config.toml
num_hidden_layers = 14
hidden_size = 192
n_experts = 128
experts_per_token = 8
d_expert = 32
d_shared_expert = 64
hidden_act = "gelu"
moe_layers = [0, 1, 2, 3, 4, 5, 6, 7, 8, 9, 10, 11, 12, 13]
router_score = "sigmoid"
normalize_top_k = true
routed_scale = 2.5
balance_loss = 0.000392
balance_bias = true
init_std_router = 0.0133
lr_router = 0.00105
num_attention_heads = 3
num_key_value_heads = 3
head_dim = 64
vocab_size = 15289
norm = "rmsnorm"
norm_place = "pre"
norm_eps = 1e-05
positions = "rope"
rope_theta = 10000.0
rope_fraction = 1.0
qk_norm = false
attn_scale = 0.125
tie_word_embeddings = false
parallel_block = false
init = "normal"
init_std_qkv = 0.0485
init_std_o = 0.0602
init_std_up = 0.0694
init_std_down = 0.0694
optimizer = "muon_variant"
learning_rate = 0.0113
lr_mult_up = 1.2
beta1 = 0.95
lr_head = 0.0103
max_grad_norm = 1.0
warmup_steps = 200
schedule = "wsd"
decay_fraction = 1.0
decay_shape = "linear"
final_lr_fraction = 0.1
batch_tokens = 131072
max_seq_len = 384
doc_mask = true
train_tokens = 527600000
max_steps = 4026
dataset = "wikipedia_en"
Below are experts of layer 6 (counted from 0) of a mixture-of-experts language model. Rows are named router (the router's row for the expert), up (a neuron's input weights, with its number) and show model dimensions 0-191. Each number is 128 + 24 x the weight over its row's rms, rounded and kept within 0 to 255. Numbers have three digits each.
Before each expert's rows: "comes after" lists some tokens at least twice as common just before its tokens as in all text. This comes from a sample of Wikipedia text that the model never trained on. Tokens count by the router's weight.

# expert 1
comes after: "\n", "'", " Preceded", "5", " by", "7"
router:111145117085100107151142155125095101134165141161148118128131118093124087117109130115149129148159129147119166083121123141120134132105196127094129142086114105142122111115169137142118115116103128162148098123106116121143172115127155123156105127131150101138108094141113115145104102143147122162138108080133104124100106162101121144094162133080080114112095134098102122141145130104140129139115144103166137101119132120134147124137108153124130150128099093079136149166122125102146079149098109193070150182099107138129138162187120158150137143169119122089115147115108111119120074152126132160
up0:094157134123127129108134103168095128127106138139144148101132110082149115124123090123120146160131147133160097094140130158092183133102122169133078129181130101158130119082135145108134091104103130169153153141126134154122188113130144143146098144125118161125105127120118150156138109117137114101102139118132108130127119153114112169173146124158140104125070125131173112119147143154148135131111139105108140118103137144080117131172155146090168131117156149147123109150144107112118134136096094115128093122146156194145137169089083153124152136171115162162109130170117083143103144117168138107
up1:149092107106164098119147112122136144165114156175147154126120139079098154136127140106167119122149152146140166133143163125122133073145147126115119130140133115113157080136121110094089165082115098108149099156084138118114078126143103137113084123088154108099146142147111130113171186174151111104133137083106144103155132128104107144120082134136126146096145136071088160137119103127145115098136141142087116120133129142131120118126103124126087155135080112076100101144132127112146097135122106135125171147140097150166110127136127152104117121137134108094109155116117142158169126121166088141
up2:110129147119147069175105148091113182134090140101134101098108092136116167127103126109155109111107119077140192157114144117124151087112118138109116146095187169089131103108142135133116153143105106155140106141133150128128121125126123163204114141105146085130153138146121127144096125119089159155144090115137114128126105111150123128080123144082090101145136120139138107103129126195106118129114118090126152177110112099154096120132148137095115121126120106146126150130144106064127142090120122125139131133132107149111100126149150164134110166112124147097134169114163118148114114145125141136
up3:112117128116162067157105162116126180123079108154152181104100114141099102137159150094159106144164133119091107148132110114091166074109155140106138130105104162107165122176163131056112120151115106155152127158108150138114135116137135113184098132145132116083137115057098127129137168154158111134130100100100121131141133168147078137099130134162110140124154107152116127099135122120142100155120116125119124107114125110096111138148139138142120099138140121103108091180114133110151131101120107123122155181127126160133118117149116130134111113127118131095155129113120122123120142158142178154
up4:122092153084138112148148127112150131109120113138184149125124143152156105113118131089150106069114110141141136089086165181135119127127142121094154182150108132127109121111148099109115121098135121130169135113081104103117133138139152102156124081139100140147169112112087110118127068096138153154139166101127113135140132106089149122115123171110074138102124115123143128144161126089133113111123129139139129126064128111148147146112143150122152124141087107139129072191125132118149159120158123130088089136104071120132135140121126130110133132125087104150110071129117152093105123123103149106
up5:151083159127178105158138148116101127081110137103131148103101132136148103146141128090123145104137122122093152093205099127113151140136117090127106132100148113110124126118139145101101067104116140131107097156153147117101122128084167095095108092151088128120132164118145138094116115130140128164145126137087141128096121133100117147136139163129116113121093130117075153144119117135121142099140100134134127189099123153103107120128121123102137122122173113133105143156119141122112121135109133154136173159134164143116144184154083145099106089139079094149182146166127118124084120102104151119
up6:121092106099167116149108142166140145111136121148149122107133132136082090126122117136115129113162105145128123111138085100075134146157126179106114123082159125147173098115139152111097158147121138085159127168130093108160165109088114131079146122124128099120106126163128138073107119148128136141169103099130112089127139138153162133125160122151130141135096121149099131121163128154162128111125096144123171155100152165120119108137135115105122118168122074080121106141150152152102155138144100159072157100129079132169142139150142150097164179159138123115126148135151118140110140126130095108
up7:096123154113079124143141177089101126111132148142134166131152093111121135126116105136157157136159132142124154125119142132130117109131130144141157107130128114115147146093137115120131109074150125123107141130134118154117159097156108117137136170109146075087172144121162115153133134172124137145151119121109106140075104134155103171138133157126069124127145207131127087175141145088118156132159131139154134099105136126134136100122193104117105118146124090152084142147132127143103107131143124185127119117140109173153160099135103108106172182140085112122166161169149102132128124133127110119
up8:123118132105159125108162138143108140131142117102100125104132106108098132158107138107095130174113103178097138145132110095133166143139163142140119138135126160106167150139132149116151173119147069136118107143109174153121116097165101132124118141129107125130117116094102112141134125101137144150126121155116129123110109145125169136098166160107119107151070129136057133169142180125159123071171148126113123077087154129116084150118110146149125123116133129141086136125103102100129136140100148149117171123109108124118154157153085097113145116117099160107163129147119159119147171190158096146
up9:138113133089136143169105133171112157133110116122133123097137127123098094131097115149155171145169125120132144102141123154124115115118151120127140138133114128115143125118131122130128105156134135133124100127163151127138159127145183112136125087128137083090099101123184164129089129170149129110153167149120122124193130149099097152131117159094092112104123093125148144131182088129114122128149116143134140169099154141138177126140090111174102074117166099139131135155132184102158142122139126102131181147125097132121169108143108108111101120160161109126065116125086134122104141079145132107
up10:136130174090143107126146111145102115130099108114108057144149155128119143100104116107145138149152134109137140110112137118083169085140141146130126133089167107127121127116132112104144128163124148134169135159119102121125106093176082126151124115123167134077145127117162140137179146091164120133148111140109125146099149142123111118094126154115105120112120140119090124146127128134164138154186131144130153105160124105113137140133155123200121142135120163133155126151105143151129117147175158137134154162141120085146157123137187171074169091092119107080140103111088111124159156121125138134
up11:098138119135131138143121119106135152153101109116150112145144117127116149148121123087114151116153137121137110132107082106115139130135135170129124169117084174150155144128163139105147104133142152119177098121096126127169127136171125168151150138097111091120128105147161149176112105135108159107155123108125163096064101139116114122201127156097150095118142105101114089168122114126141137114144141142147143141119143166081138126144104159102081072092117123076135130168141128124136146114134102124081134114073086106097157096163099122096162140135136100105146137120142125153127117113149096124
up12:129111112081116080171085138089110088132139120192143120129139127095119138144121164125153132186126146117136159142094113131132116101137130163106121100119123129142107127120097116169095133150118152129139123174063117107114135117109105121117138101162089126154155136061158113149096140126114139128131140121173135141120168142182124112100121098126111142106121161097150114125137152133135166111105111139163107132123152131073112074106117139184099120100127136093128136135100116120153058123152119161111115121115158134124120137155135161162126124085154156123138136092123139138140129114078118115
up13:127100104100162182136116111141128119116122103105130091091153093109143114152094113143172114107128173135084171121113136107117120138101121092148124163101139118089169150111143137103131153136132145133178113172110131121125141083143166092109118139099117129096122119150128073151141144132144103135147154167119107147102111092119097157116119164125162144147148158154154131166157186122129197117121143131138120069138106152137108106118081122174125126123127094137124113138123129153150159090141124152148134130108105140107120147110110084082157146141102100093120143130108116153116129135133077104
up14:105106099157111126161141137113145151162135163127101146136134124144174105119093115140151098139133129154127103105124132156137108092123131109122121150156151107090092158112121155116124120115121159148158125133083175130119161096152135124139136120151093141144117125164184071124158080090130114085141124126131105163121162158127078127112125165073125117111132125114139132117109164117140151090152146098117130157116132129135138126147138115122109083131097117114106113108099098134104152094170114106132088125120128128123132098134099125092202137171135139090114161146103149176084169171149112106
up15:089140156106143157142133115144123132092136153130081095119115132128124136126107111119141100136131128126144132062120131139135132138145130133156076145170104108154104136083135122126148107124098090126123110158141137151139161105141104104197091106112157108158138146130109140136145153149144102153090102160140109141089111116105146179121068143111093135153102151111150170160093124123144072116174061085160149138159132105128119103119149132078110170103100143129151134140133135092079136152139158105113112149158105103091111141126106128136098146154114124083140122102113106121121115132122128114
up16:153165106140094112117098126135147076133110088164107118093125146117167149105124124148109146166155125145191090135102146080097093111130168147086114112125134093124145125137099137134117150091118159144141128164068177119121126132136137127135091150121101153133124128126102142124111091119126109121118142125069091131102100158119130119090113109136136098086119131131146092088151104094124141144115129096127130098165127149145128141126077121151144160151144158135131155139155121108115101108100142144161103128124129204140150184131096112124141139126143145146149104153141129132107061143147141142
up17:138189135135133133111145127083081097100126188127109122133153125123132111120171125137114140122168150151110130137111131116144185145136095163148130163117091121144149123135120125133145112083120173104121113159103149122087149110147072122109188181159103164151115124144134135146096086161083127172132100145121118120115119133094133111111079142138169117124109097108110130093114098116119141141139147078108163111134136115150176178147151153123156134102166131123125108144120130113146108169158127155135124067128159133125109163113140144119115113102139103150107122124140124126124098110113139178
up18:160103152106158092113138139085169119119175119153089117132133140103122157132114127163123156146123143164102114116134119122123065124124136129119121119132129144098142145181139127125131135138168100139153084070169102100134131126135139088132102120094155143128108125171150131119135132134093105111143159098111093107118145162134126137145143057115109146105144154065126104124113159119148142155139123117103145119093069119161143098110137086128106137143147101103136072161163135122134133153121143148190078115121135130182120103147121128115157126126098149115104136145109102137144140165153094138
up19:183116141151083131118151117144141127160121140155123154121100118114100076105106123134142150085172181129128119149118141110101140081140157119149142138100097134120120178056118135151125117154080114154126147136144114145140129109145132117143128163148150092133137150115110174125147107134104157135122157166098110146142123132127175130130130139133126150118099098113119136113133169152086128162128150124178173122104104150101137131068124108118144131089177119147134122159156123155132070131174168122156135163108112113134089148130149165138144153164118157127101128114139128130100163134166128161
up20:125137122112104172120123139132146194131105149126143102130131100127162092145172122137113118173143112133117165073167139142113126057129109121141134140131148100142106122099129145132120142121118145103124084134117170148094138136142111120129083129137088097152163165087125068128088094111123163139134095160175105139130102133066085144106156101106129110106079147114149142105133147163141115104118147116122149151154135151151080101147098166114115129127116100092113104158092144130095124122149107071131094135113131131119147111115166121129151104110152098108118126136116120148143090121109130138
up21:136117141115136143140072204127144099143112129081125115136133114133115141143134108101129165161117140144112091139142118103143098145155098116107147101120104150086076139110101145124095135075117166149143135140161114096125158107117115166118102119110135129148174117116137103122139124095135127124136139128154128085144096098150180136087175146178093123113145119114126128131130122183097179129086137116123136100165160125150132138098113123108121135121162118129124113169145117117150124132117154134149104126136161110137133110126116144190196123121080128103181130121119108100154080160125130145
up22:138105109144141160087157186167132126148106124136102103112186117108113099171130131138103170094142153126117173117121119106177142129171137125129115115101135098146133093148145126106146143136135168113129156162127102118156105129153149134133129103125125118114172181124106126153111148158104093102104102109137153114150157088125127136095131139128080162147108149143134081154121119132119054140140127119154154115135130114165127092147131089148139141113165129136083122124110086093145135139128134146141163088090080136120155132149142158138120108125090112088151109112124131112108138106070095155
up23:131122123116076152119085123133143139136140122144100153097128094071135093136115124098158106151080151136145161134148080132102111154118104094067134114141125158096118106126157102158092155110119123105179127144167129132143168124145165122129144103123159085147116129118158118155115093158122138147127129162127089123105121109097168132130131146119096111148098115097098146125126133137134112098146120097177168055128090121137170095123164113102113085110153093100125184113118102154110141124115074106120125105139093124129092125138111126145117117148113111122117119153111137130102112158141123162
up24:117141156124126117175119153163107129112089118168101146121149145087133117128088152104146134166149115117157144104150103154113160051132141115095135157093129093133128142137101159082136109156150125148125129170158118138128138127103173154159144114110141141117134087141120122175105133151141103101177115105069108165135100110133122123151134140148136107125130149152109104169130138196154153131118122099119161123176122113148138107185103143199108097124115109144106096117136137138122153144117130139141124091110113126125159149124119139148135108165126133118175106148112119136087112140141155174
up25:120155119088140124146127115090138099108148120069112133155140080166143131138122137113136158171150138119106149082134135148162158116121131133125133140126099155122151131126133170160123151150121108133158133137095096112142117097156157092127130125137115092128103087158160114126096134142175147145127112138149101127139109149137147104138094134132107139147133149105165130193067129111141089119149117136080159129125122122101118131099098120147128126166157105137140088133119114176144103096147183141136119127112154161122149162141114152140149124099099107134068181082096113119117114180152076134
up26:122103080105101072075155141122154116144187152137106124146088148134143119122143141163105120150153117133104126127120138118156129140135121122135097084065156142127123188141114153168143105123140090135138099134108104115143154174100127124111122178150095118111147122114115124110152098125132152104108109140154099122121121114137118122130112111129097131106129110134125156125100136163077121151126126095130142105156061119151125076104166115118130100110126081135093108145086141120106107140126163129102111162138095132091151124102104103108116134103101148151119142109130075079172152133132146176
up27:126115143127107090115144150110136109158078117131124101126117166075147084145153124095158136152097108123121180114123136115114160129120164112121115143148102129119137098108100133106120073105101125173134139140123108109109095155108112144158157129151110135114093172095106108096102157121148096144153130120090121140099140117076132126136136114078148135117091113118106135128124134134126145077112099131128161151125114169144110141162174163143091137130100144110148161170084173122115119146100160147149178125114091124141164131118166167123144165128117109149132120184115137143153098107146110173
up28:112182114075106125129150152165083116152142171120110125136139102148150109140103090123108090109132148145133107144095126130089150158122149105155133131124116137114150130103111130103136109123097135094144105125132148093095111084138142150106137178123091097128120120168158121170106090160156092147099141168114107143107120143112156132153124184118131142184163114103169134087125146116130139158145141149117171100121090136123179131117145144118146092155123124125133107121166101134167089157108128132190142114124143108154145140095137158094126107125120120186097117132142115084129110119157127116
up29:132150169113101143117139121122146101155144137095145143123140110147119099131123131085163142125155120124082141147129125100129086126136157120171120138160164114152074104129119121133137148121154103106106123126084162136143163171107171159115080130109098099126127142135138108122140102150178102135109089090125130116170119149140091148128148138129099116102123108102123084113091142119106184166099116163150131124070134118107120078132087129140211142179135162108138106124115116169143124127132152120113122132121116085089118167138122163099122152154147102146159153140142104121112145129126154136
up30:120123143098135106126097129108102139167142134110099093144129151152131148142140086117123154121107105100155116180100150153051149155113126113138161115154141094163114107149144115138109150118184109124167141175087099111110121134097177121128150143130102116109112148129139176187112109118102131117143147138127129141125123104144128165124103104133097108146125114128120124150131136177108118107144163149098130045139106108161166147114098114175139108159167171087103089130136110141105151112117103107082134123144114100093117159117109119117140139145107155096108098127103146110130146114105141128
up31:137149137159131146126138164102108120153167101121135119112109088159140164140174194130100098161096154107150147152145149155109151090158156122128115124144158121121145126091109141132129125144154142165138175157175077097145149127133129142102172133131128113096124116110085169118118103136133126116137119111153142195118102103148130134080119165097140165105157116152149144134123115149094120140124142141144145125128105141138160086116141131134205141128084107104170099128131069137189137170126140126159136127121111139095148123136098158130141145159149110125130142137085124137138130149125108114

# expert 116
comes after: "\n", "3", " al", " Al", " two", " All"
router:118157106124131110139121169132142078114134106134119099101142121101110088123097109114119099140145166145121179112121129168168127104106137128131091146123127104172116121075111148114104071128151164147148126089091130119144167126165162086112123128150119075095135100163130107107139163178158155153142146091150107128138120130109105152098127146110077162107151089130126124131082098111082110128146127122148166116110093114133144119154145114116140157142106099154114102179124149133129112129125111152063129113108123106123159114135153131140132115154108087100106124090093129137099106169125123137
up0:138144166114141132154105158121124088159116093133127145163130148110131132143145075126103125069183135121140125123114122145133175104109148130125149139123112132141133109090127183175158111125137087116171098127094139087100131133128133095135125150112129079127131151105132105110113163161125119151100178140112097110103113095121101136139111175138105099140124105115147152078133090151102089153132134120142148165090122108164130132099144154117145131141156161116140130135127163125141138166164142130054105151157134137118120136099140119118089118130122118105177124150151114077074100096120117147
up1:127127135150134110094167123165095097130079161095146112114163103072172106103114130125096140168125155135170121087110099141109129089124113142172135125142157125141085107116139104081144127141093131121150167136093142106156132135117115121145142124182155113093099155114151121165125115126112124169106101128121133123103099138117147149147121128183146136153130117120156060117125115137136144132113130114149153143128105116128147152169135154134146175135107098111153125126105169106108090158112098115149115148153086147152121129125130124121187145139147148153141131098142134062165105174120131103
up2:114109154180110111148117137088154137119109146116142140112143117092123123138175145151131145155151147137103165133150110121095091095125135168079088157119140110110200133135119103130079190111140138122103121127130129135153164136154131097119115141129116105114126127131093190137086114145152124105174128095134155140165112084129133123137144098126128089136146123124107137130094107108094130144191126117126134164116155150155108123098141101124164154123096098124100151156126117096158118104141089181134128092130148076112114114163129133128137070108111116120151131146119106098105133149161158132
up3:091120148125078132130151141096149132129131101106081134146105111080151125114155148090090147154154112092133167164128169113122137120122145122172095133151159116106159162135114131144096111167123124120103163134098127106138124103139147134123093126122135085092132176103116126081121118109111139162155152145154166155096133120106112150078141098114095104162118104126154129135083107110130140149112135119126162109099125143129148107067093116137111127114118123109108153148125111133169152167115120121123100097144082120079084085128125153117114098119100088159131113133121094065142109110140154136
up4:141147074129115133107126149119123203126111099119150125135111107131070140120110150114129148137151112057103148171090112164131147169111150164116171158112100118190133112148111099139143153114138082144153098103122133149123130125160135119134075134157115106100093129132147105149168137146144137142129132110136128168160123084145099166161137118148082155122108140104129097110118085157129121177103130111112137094122169136096153111139118125133101122151103097106120086163162112148136119137119094147125116112127112119125125161147111103138119150161104135107100121097095117141147164154107122088
up5:161119107142191096120133158098106110089130149170101131144105161140135087127158146169102166111107172122096109151157156160130164138125140153121130148158111147128100125112147125132125136126164155142152122127158166112133104111102139128119117140094100107139091125106166171121088118104152137137100124116100142139115114144143111143100145131125182097169146099089168156114141197132142135152152123127168162131103133130143154121103120106111100145138114159147157124132148177140170139199127144134123168148112114117105139114146141081101111125110187128122146091154140139157128151126129144137
up6:136127135110138166115132148142150094155135146125146115107112182166134154139152139092148103170109123111150133085134137154153119100129144095119143102136085113151151128105122143123133107135117188124134094134141124080172145111119134098108151133093108088145113164108142102142121142146144130115183105141111077180100101101133083147134130124119116144117150113156151126137107085143116120153129144163201158085087118166159148114125140125120158161132119080141129175160167147173133125147104123112131114143103099148124145105106137122145122081133149154127115097140090139184130112121100109136
up7:118096120097140153121127102140126133121098138114116195152101116127128107145146118138133121116143147154124138119134105116139092135168161100109076130159111133106141193146077167134110083096167137118121123170083144106124126141131062141107133136138095140119144131119104116158137138156129103105124165135083101126149141157130078173152118144158128102107108116123126165138115134154138127104126115128143195118144095108121143098150117141123119113120123071129121136144106109095152164120155136114137160175129105113134163120138161140113102148128153170109135140177194144120124114100092127173
up8:141114142110129107145145113101132131089138102129164107076123111155104126114109129145166112141118123098113132113102154150117098142140118074163120080122168143142098108113144119113114115129162104156125136147087141160153117106145156151143095146154108089063130158097124157118157073145165115109156144115185135118094140071147117157149093156135105149165151123132087135114120113073118134109175109138141128150131161156144150132096096109114142103151144093131149076183150136122142136127130121148149115096119099153140113084152098118106151110095102134126153157105115149136114150120102121120
up9:156114088117135133159101111137149087146094148137182110133149103143137162159153081120089096155113087102102157123106135080131103152156106113160060105125121122106139122123137144139144123125133113120113153136116121103113115134126125126115128126160101140087135159122182168084159158124112125115135134100170124131106168092123113136119079142082116111112123129117137105164092117113138139115148122113142137089088129111136126154081159142113107115123093110112130114099127164114092161129122079110165111167100105151140124115123139182120079079161138128156118140151112150144134073128109128133
up10:119147134171134138098128119153158107150130138122131156143140131085140129143123145101109130083130089095143114091108137137122179161181131114146131154106117126111051147150141161115128130153134136095125076140076109121108118123179122154093107113112131110119107207126158146127144145122172148125184160113114105121133108113115100144088138118117143132148135120151117163153094154113145111133107141142143088058105109134103085113117131157133112129100089127180139156168131136103103156141100119147097110110109086117088108152109107141140116134140125108130105151116128133129113142118083117121
up11:162118118143147101155093156091112159104098121116135135150120139104127126082119142100171154129157112122131080130164118100116166122102140129134137133119091152125134122150178121076121097138114118112134113127137101159126091153182122147159133093117112148097146132171131162141155127151151145111099188145108129137067089130149105113147112128138135093128158153181099143130156093141143145134123157078108119132097086112112133133132101114155124152105101115118162163159124090111142136185123093102144071140167102103141125119132101088129119143116099127111110116103092097132134095124156135136
up12:138114174104103096159087129105136130138153142131097137169142130121155161097128123154114164194163125104135159109086126145110127126136104110143101108121113137139099142158125128109139079123131125128100120099121102111115126144130086114136112108101118118115062134154202124119130159105139153121121136155099181095105104127147149148104147143126126145155200145151136117152071090122095148093128125110139100133110103140129167123133092125172104151094120138116141091113072093135154091109147116165154115110131136120149159152141112134133142173138096111115169137156123110144141137110141148127
up13:117151126145122105141138164127156095103137139134081098144129159141118117136185100127184106116147121081082105124140149111150142141110156089107118132111118172130106123124102167113136121136101161130148076138144137135165102112124122151115174089116146124138140145096128149163121118123154140124130115124153127136110112089133129168082113163120125150126169123087102086157104148169124173097165148133129162122144107143121133145116161150171126125126157137136104130140114123116145083109098166159135144117135121114126106137110205085181168098137091142131139129149141124167172159162123129125
up14:110093134077102178153124122147182106114102120102114138126133128128108089134136122156148103173115182139121110112106103101180125109143122110066153162139107133115148091091081147142108143144127176134160119165109096105142132137119081128106104139133130101133162139103117114129138135146139166117161081147111123157092121143175152134146126104129107133162148125104114080156145172098101141098149140078163163118140099156128123120111155082102134168121142106146174117117129111127095127120155136150139145127110112106102147125151105147138162135131093115157108149134175148124114096125139113138
up15:125153100085146140151122069111157118114104149154150135147131134109102154151147129091160141131169155135079127149138128106131142164117154166087194127136109168132126097057154114106115137106175148172160116082127105137141163105118132152096161152099158067111127097142101131169113114160137119134137114119175118120108125088145125119122121153117164137133161126084160130151128125115121114115145150109099102167122122175151126111173144120128140115107100156137112134161153133156135141125088139097148127136114171120169119123138087121137108098116093105124105120144135114122115106160141125146
up16:136123140115112129158123126120128122179090085189097149140149152116129078146129119115117127119137116119142090078118118115103144057143125104114173181169124176144105104125182131124122148151130119110134129112123109135130121143122137177145155155111128104086143113129131113145106118102143131094091124083176123127109145156124120127123109135133096132107091122085114092147149150115115151148133131137110128124152111111123143143111109140161112128122104137144115107125102174096131134118163143142137115174121067131176109092077132185103110133120145088107137078087121149124120126129082091122
up17:162093137110112127073137129118105085084108102117101133146113154085099159125104142145120130107090103147130149135097107087130120133166133140141122122130102114156131146116104122142166097081118125149161148159163100090144059145113134112164091122177087085134125100142122070126113091157137123110118127141102145115106175142136102136140132113138138125150124100116121087101146124136182167082111124112126151137116090121131164099159150173125115130118131147138124137161088108123136140092103115098116152166148089106115164133133124118091148077129115138123128152152121135145122149113112122178
up18:122150110110137126116132150115154089190135143140155095107097120129118123143135132138137111104134061132145117165098189128118149136105121120104132162147148166105097129079129129151125106068133155136105125135137134088143136194139140126115160131135135130155166150105088119103099134125141121105139098118149121124124114144176121155119157126091085109155116059135118127097109145156169139123164109112160178119143142076130116124141143130132141187117086142117138127163140150144101137174102127126113107106142100112166144163096132155155113093178100127123123139145147121145131137123135150160
up19:134123112170144136166075103126155125160142127139167123142129154109147107139172078167076079111100149149074163099109098144150087120125132151120078114185116107141142155135164182092139108103142125111128132154132118133137123157165126127134119101138103140117098188152139130126144100148154158116155153118142102148113136125129099155081157116127155126116136112124108098072118130141126132157132146152098135123118115154100132123116141110157099108142117116097119151123128136110126138098105132151106126136059105120077124125149156100075080115086119105109118108135098118129111120127139145112
up20:088136165131148106123102116102115130081085150135114140144144107121122138126104118135099149142132156091132120144168105138099129149135093104122142153083163114171115109128160123138100095160124122096139108151088135103115105120111132123114122091156114082127167113075089124133157115148148120150112154160069167078110127115185163180143138132130132155145127123096144135146074138122124108143102082115165182121147135073143135143159113107110133120116146111150072157110105113098137111130126138148146139077108138113157142128120150112167130137104117111128136142166083106126126119089121131135
up21:164134115102098122155108127135132172100151109138142128136125153136171134151128150104113154132168091115108148141123135140089108153161146096148141097103115099124122123098130119107123099145170154067132119125152140111166128162156145089105072129119099119125112131146154116118091139104104113069174143127160098155157051143113079126152094111124113135109120078130120186113092139146109111152168125096137167126135142145122142133107124143179142148097146130119131167160150131117129125119118159132145106137165161160132128110081150109142114158125150122115108142137130137121073120124109105167
up22:139160072135117146135090135108152098137207135140122117142131139144140143131092123155123112162134103135151130130104112138132081184131103149149094124159152146134104132119109138111126098080114134155122118095158182118081108120165156062094129119135104116152117136154133105107171158144108124142119146118137162127118090159127158131172123101131081114151134122165104110101112122145107116114123077082169144130125114162143129118139131133089134121144146125181147145191129116135113111138117129160146119083112130109101098106099114133149123130124114107098139140124155157154155138096126141183
up23:154160140141116149119135118125141133104128099122121136139133135153158112175120142110162148134117134148141122112190080113119130106121151146105103116124150119108117115133142135134106127117129131141161106103116159112104153134142176092109145072118108144090077102156153085081129167125153100158135072145075111127124092098154134162141149144112132127128151113142148143125144132146135118110152134131148152156147098144183162097145099124111118170120084112111131186150162158148143142078111110109100140121123083163099155092091171129118145120089147131134108123104124142127121117158114146059
up24:100123105100140118135104131106143096113061115132133128061117097130139102103118151135172124146154136149144117111156123115125061119137104149111089172116165111118116136176150122090112116134120127127102152166087122135112168126160135166102119113155141140103096123102116133079148146099121185176127108125130089091115123121102137146131165128112120130116155158151120103116153158119099147129184125146130170139135110127155170087139119135139148149114123110100158142115131097090120135082145119120168090120116139118140091102136153167137166131104097143113134139150100154134173096163124141132
up25:118144133163128089100103123137089098127100101160142121101189143143130120122133135113111114129140103142166125149111109108129112181123121110163090129112152088160106166111128119150105154095129106133150124126100128165143154127108145163105154094100137161097145115119118134136124081095152147137109132106097098128137131101154123183106153159096146123153151148145103123174123126103104117152101104130095130131114149090156119072140124102171107143126104141126127140162148174151133084140118133117131154164158138142122149127141132139084152122126153160154061101088103140118088145162155082164
up26:127102152130144136100150125156115147079103106138098152125129160111129134116103101051141125121131147101125096121142151163078088136106141120132105125146116110133133115114106162148137137158152101132197142156092156135097135173134101127102118161119105136100115134115116137090138159125102142158071123072172150108132168095116063155115119117107084132156132109109117142167146101167131114160125127164113143147077138106139146101092139111130131085137086129091102098144111163127139168144171139110094143131130138116117101144114095121139114144155111128111120132125162130129105161106121130110
up27:120125135155126143099103144100143169146125042157106128105155142158111124155050153099152140151157078112151122142140119119102137143130138088126123105108119105117104082121136157143123150083111147096152104112138112144117128121101149107119159123131130105125105134140098085114121138116173098138118141141122082143103157118128094143076139113101143133111122155115112144134107144115136096140148184146157120132150144134095108106121142106119111143111142123113127147131142145072132139218126186149131103117140124129175136125129152112141116139118142089115163139091149138111081102130091097115
up28:163157108144151109104128132127109106112103093130181116092117123065103075130107145123155166112140187136096138163157101137125143094130169154132151091109126095166154138102158161109174136096132187138183133163151144143135110088177130122148147108137146105117154159133155144132148127139142109118166142081120139139111057126152104140112147177141175110140110132125117121163118161122143155116110146115162103100148144110134100144175148151117120131116115079127137136150150089115145107132110137108117106135111147137145150141133111157134155127123122119116152133116154156123130107155164112131
up29:158129163120116107129155121095114153134144126132085105107092167122103131135144150134130095165172144131163109150145136115115144132160151140133148141135142157128139139129160189098104139129115118120138122120146124136093111130108140144103109122120101097110136117142125105121136126176183107172089142096150174147129141109173107159134127112146152161106106149153103106128158114138119090135131150170157103148136132104178151102140066176063157154098157143100147136109163127123120081091161139158130132126116146141081110134159113078142126166134114139091111136108175128142107136141118089111
up30:160114132141145150146092120173172095103130189121131131120137165096125159117099101131082157150150146147087133141113142126130132123112167141134101134132123111151129086135162123108113131140110176101129168123095095123135113100134099143136131137109111143122155160144135103125091119125146141112097163114164097093103140116108036141123161129107109131105133156110152121167136089137157097135102132116119152099108096115125154131148108165080146133105134109153181118146100112182169150131168137171151143146089134099167162144154149155134132106110105110106123124114131098120123096124125140150
up31:151155148163124102083146175111123146125085112116106139122141134179080094163148119110094136156114133164132081147122120153149149138142155144117103133097119100121179077145173162137082142089114135121150152136101127140103140119129168142097125125146140135133099118149144152127119147129179149094123137121158118122139139110119065151100122116103104114090111152117120122103118110146144163149122124149115095132177127128153160155110156143083105149116116135119095153113124131126142137176122147119155114147122113142119105168161162162128134151118119104123148179137085158097134094180173146109